config.toml
n_experts = 32
experts_per_token = 2
router_score = "sigmoid"
normalize_top_k = false
balance_loss = 0.000598
init_std_router = 0.00644
lr_router = 0.000515
optimizer = "soap_variant"
lr = 0.00537
beta1 = 0.95
beta2 = 0.98
train_tokens = 598300000
dataset = "wikipedia_en"
Below are experts of layer 4 (counted from 0) of a mixture-of-experts language model. Rows are named router (the router's row for the expert), gate (a neuron's input weights, with its number), up (a neuron's input weights, with its number) and show model dimensions 0-127. Each number is 50 + 15 x the weight over its row's rms, rounded and kept within 0 to 99.
Before each expert's rows: a language model's description of what the expert responds to. This comes from a sample of Wikipedia text that the model never trained on.

# expert 8
Mid-word consonant pieces inside foreign or unusual proper names, e.g. Vol-ody-myr, Met-z, Bol-ly-wood, N-est-or, E-er-ste.
router:56 46 43 51 38 30 43 51 55 53 50 79 53 53 22 59 47 82 65 45 63 33 43 45 55 39 29 47 54 46 38 58 54 57 51 69 67 19 60 72 63 20 28 56 55 28 45 77 58 45 33 47 71 68 40 15 50 50 59 25 65 61 53 79 60 29 42 34 47 44 24 44 32 55 29 68 52 29 56 38 54 51 59 68 37 51 70 48 76 28 46 86 35 24 31 50 52 67 67 71 59 58 54 37 52 71 18 68 59 52 42 52 44 60 38 53 74 57 35 77 51 57 52 33 52 25 59 50
gate0:41 60 46 38 31 31 73 37 64 42 54 48 49 76 46 48 49 73 49 45 22 53 56 30 51 09 59 43 39 49 65 61 33 27 32 42 52 38 60 51 71 64 37 37 56 34 34 49 57 34 40 52 38 59 50 38 45 62 68 40 55 37 36 51 49 69 21 44 43 65 05 65 43 49 56 32 53 76 73 53 39 55 58 53 31 33 49 48 61 63 52 41 45 47 68 86 63 47 98 70 50 46 32 22 76 53 53 63 41 47 42 73 37 54 58 64 60 41 30 60 41 71 80 35 43 55 53 25
up0:61 44 50 21 61 41 33 39 62 68 54 61 24 29 65 63 44 55 22 63 57 39 72 69 49 43 56 50 53 35 48 47 33 34 58 57 27 31 28 30 58 53 46 39 44 58 16 62 34 53 55 22 27 50 61 40 30 59 58 43 65 41 52 65 57 34 80 48 41 41 68 29 74 69 20 15 22 53 54 99 44 46 49 56 44 23 36 40 42 43 62 46 43 72 47 40 61 33 43 63 58 40 51 51 40 36 37 53 76 53 67 25 57 46 55 45 53 33 53 39 47 36 40 33 58 47 68 35

# expert 2
Word-final pieces like -ed, -ated, -ing and participles after was/to/is, e.g. overhaul-ed, assimil-ated, known, held, located.
router:56 44 53 42 53 37 48 36 78 38 52 51 70 51 23 85 71 74 51 38 49 52 41 43 48 56 62 59 58 46 47 48 58 50 73 65 51 14 66 78 70 26 45 57 49 51 41 69 65 43 42 49 50 36 67 21 24 42 36 52 76 51 35 62 78 54 60 36 62 43 41 48 39 76 63 54 58 56 59 53 56 72 80 80 25 61 70 60 56 27 67 76 40 38 54 63 49 56 63 68 69 58 12 46 53 68 44 68 70 68 45 44 31 67 33 31 61 41 36 58 69 61 56 52 27 57 44 39
gate0:78 44 75 32 60 43 63 41 56 55 50 46 88 68 41 56 42 64 54 72 59 62 54 23 71 59 56 60 62 53 68 29 50 62 88 39 68 45 56 55 36 68 39 60 62 32 33 27 62 24 32 58 65 54 79 61 48 66 45 30 53 57 49 60 27 39 58 42 55 66 48 65 31 57 44 53 63 56 26 44 58 76 25 71 48 27 43 50 26 39 40 61 42 45 72 61 53 60 72 49 49 34 48 70 42 35 71 50 71 52 29 67 27 58 28 44 62 66 58 52 90 40 49 49 26 66 42 56
up0:47 32 50 70 30 42 50 31 70 57 55 48 73 53 49 28 57 66 42 36 54 31 55 22 64 49 63 51 61 78 20 55 42 40 47 24 69 58 46 49 64 61 40 44 49 58 28 69 30 37 54 65 65 33 56 46 46 64 52 54 16 62 72 40 62 34 46 29 50 39 37 60 60 60 48 46 84 90 58 30 58 33 38 82 49 29 21 52 31 48 60 50 30 48 35 56 39 46 52 57 32 22 56 72 69 55 49 35 76 61 43 57 66 56 43 66 44 25 59 67 62 27 31 31 29 49 38 61

# expert 22
Inner syllables of non-English personal and place names and non-Latin scripts, such as Boos(ura), Mag(da), Fer(re)ira, Thai letters.
router:45 38 51 42 65 44 55 44 51 57 62 54 49 45 16 59 50 78 56 34 59 48 36 38 77 47 32 50 49 61 37 53 72 53 56 64 54 20 54 63 50 34 30 50 50 26 61 76 65 19 27 60 66 64 57 09 52 56 52 46 57 80 57 83 45 42 54 34 48 68 29 42 37 48 48 53 58 31 71 44 57 57 49 50 28 43 59 69 66 36 54 72 24 22 34 44 50 68 73 58 67 65 47 38 33 78 18 64 76 61 37 39 33 68 44 46 80 50 33 51 61 55 60 31 46 27 53 47
gate0:62 45 80 32 48 17 49 38 48 48 43 12 56 51 32 52 22 27 56 45 46 63 57 40 09 18 37 60 46 23 38 65 72 71 63 63 31 37 50 32 52 45 39 71 41 19 42 73 54 37 38 48 41 66 52 51 27 42 56 45 26 62 54 39 48 46 76 44 47 39 43 33 60 54 54 63 47 47 20 43 81 68 58 61 41 30 49 56 56 35 43 71 48 43 49 49 50 33 72 54 66 49 20 64 33 26 49 30 61 54 55 50 29 47 71 43 52 51 63 45 79 51 50 38 79 59 40 45
up0:50 31 53 62 45 36 25 55 39 46 50 43 68 47 38 70 44 29 36 39 46 55 45 29 44 28 58 41 56 59 44 53 49 21 50 51 44 50 36 38 56 39 40 57 49 17 55 78 48 63 38 52 65 57 32 65 42 48 55 39 70 55 54 62 21 52 55 61 35 84 43 26 47 51 50 67 43 55 43 31 69 50 46 79 30 34 52 39 69 46 44 57 34 35 51 67 40 60 73 17 60 58 51 56 68 38 45 37 86 58 40 35 90 30 91 57 41 75 72 43 66 58 73 14 54 47 39 61

# expert 0
Verbs and prepositions in opening definitions of films, albums, songs and bands, such as is, was, by, from, plays.
router:53 54 40 46 47 23 53 29 82 48 35 59 44 52 52 74 59 70 31 41 69 50 41 34 51 41 54 60 68 52 38 37 41 44 55 56 40 27 49 74 62 18 62 48 28 41 67 65 48 39 32 76 61 57 43 34 45 68 26 25 51 82 47 63 63 53 62 50 64 43 34 44 57 55 46 49 58 42 56 21 68 46 46 59 16 46 66 65 73 52 66 56 21 49 53 58 47 66 42 46 69 85 31 66 21 63 39 55 69 64 54 73 45 57 38 54 80 29 35 45 46 52 57 56 20 28 83 57
gate0:67 74 72 50 62 42 52 37 35 68 67 63 62 62 32 32 54 32 52 44 29 29 34 27 60 64 38 40 58 53 44 61 32 56 43 49 48 30 77 40 52 47 09 47 60 22 34 74 52 53 39 37 57 13 55 38 49 54 59 34 53 46 71 26 47 46 38 71 69 42 58 37 48 41 46 28 38 52 39 35 34 64 66 24 00 65 49 37 54 45 33 64 45 64 66 50 79 56 59 39 54 56 57 73 45 38 46 53 44 60 29 49 37 22 55 38 44 70 61 36 67 75 30 55 37 45 32 44
up0:70 62 73 55 42 54 55 30 53 54 37 52 75 35 40 57 73 70 27 59 60 59 57 24 56 52 51 22 75 73 58 30 28 55 22 67 30 44 56 55 79 19 43 46 38 51 65 41 52 51 20 58 30 44 61 59 58 30 76 58 48 35 34 06 77 34 37 40 51 39 50 29 68 42 46 63 36 57 69 66 60 39 59 47 29 91 74 42 43 33 36 53 43 67 27 47 36 43 50 43 60 41 54 34 65 81 52 29 51 47 48 62 49 66 57 58 38 41 51 59 41 52 45 49 63 68 51 40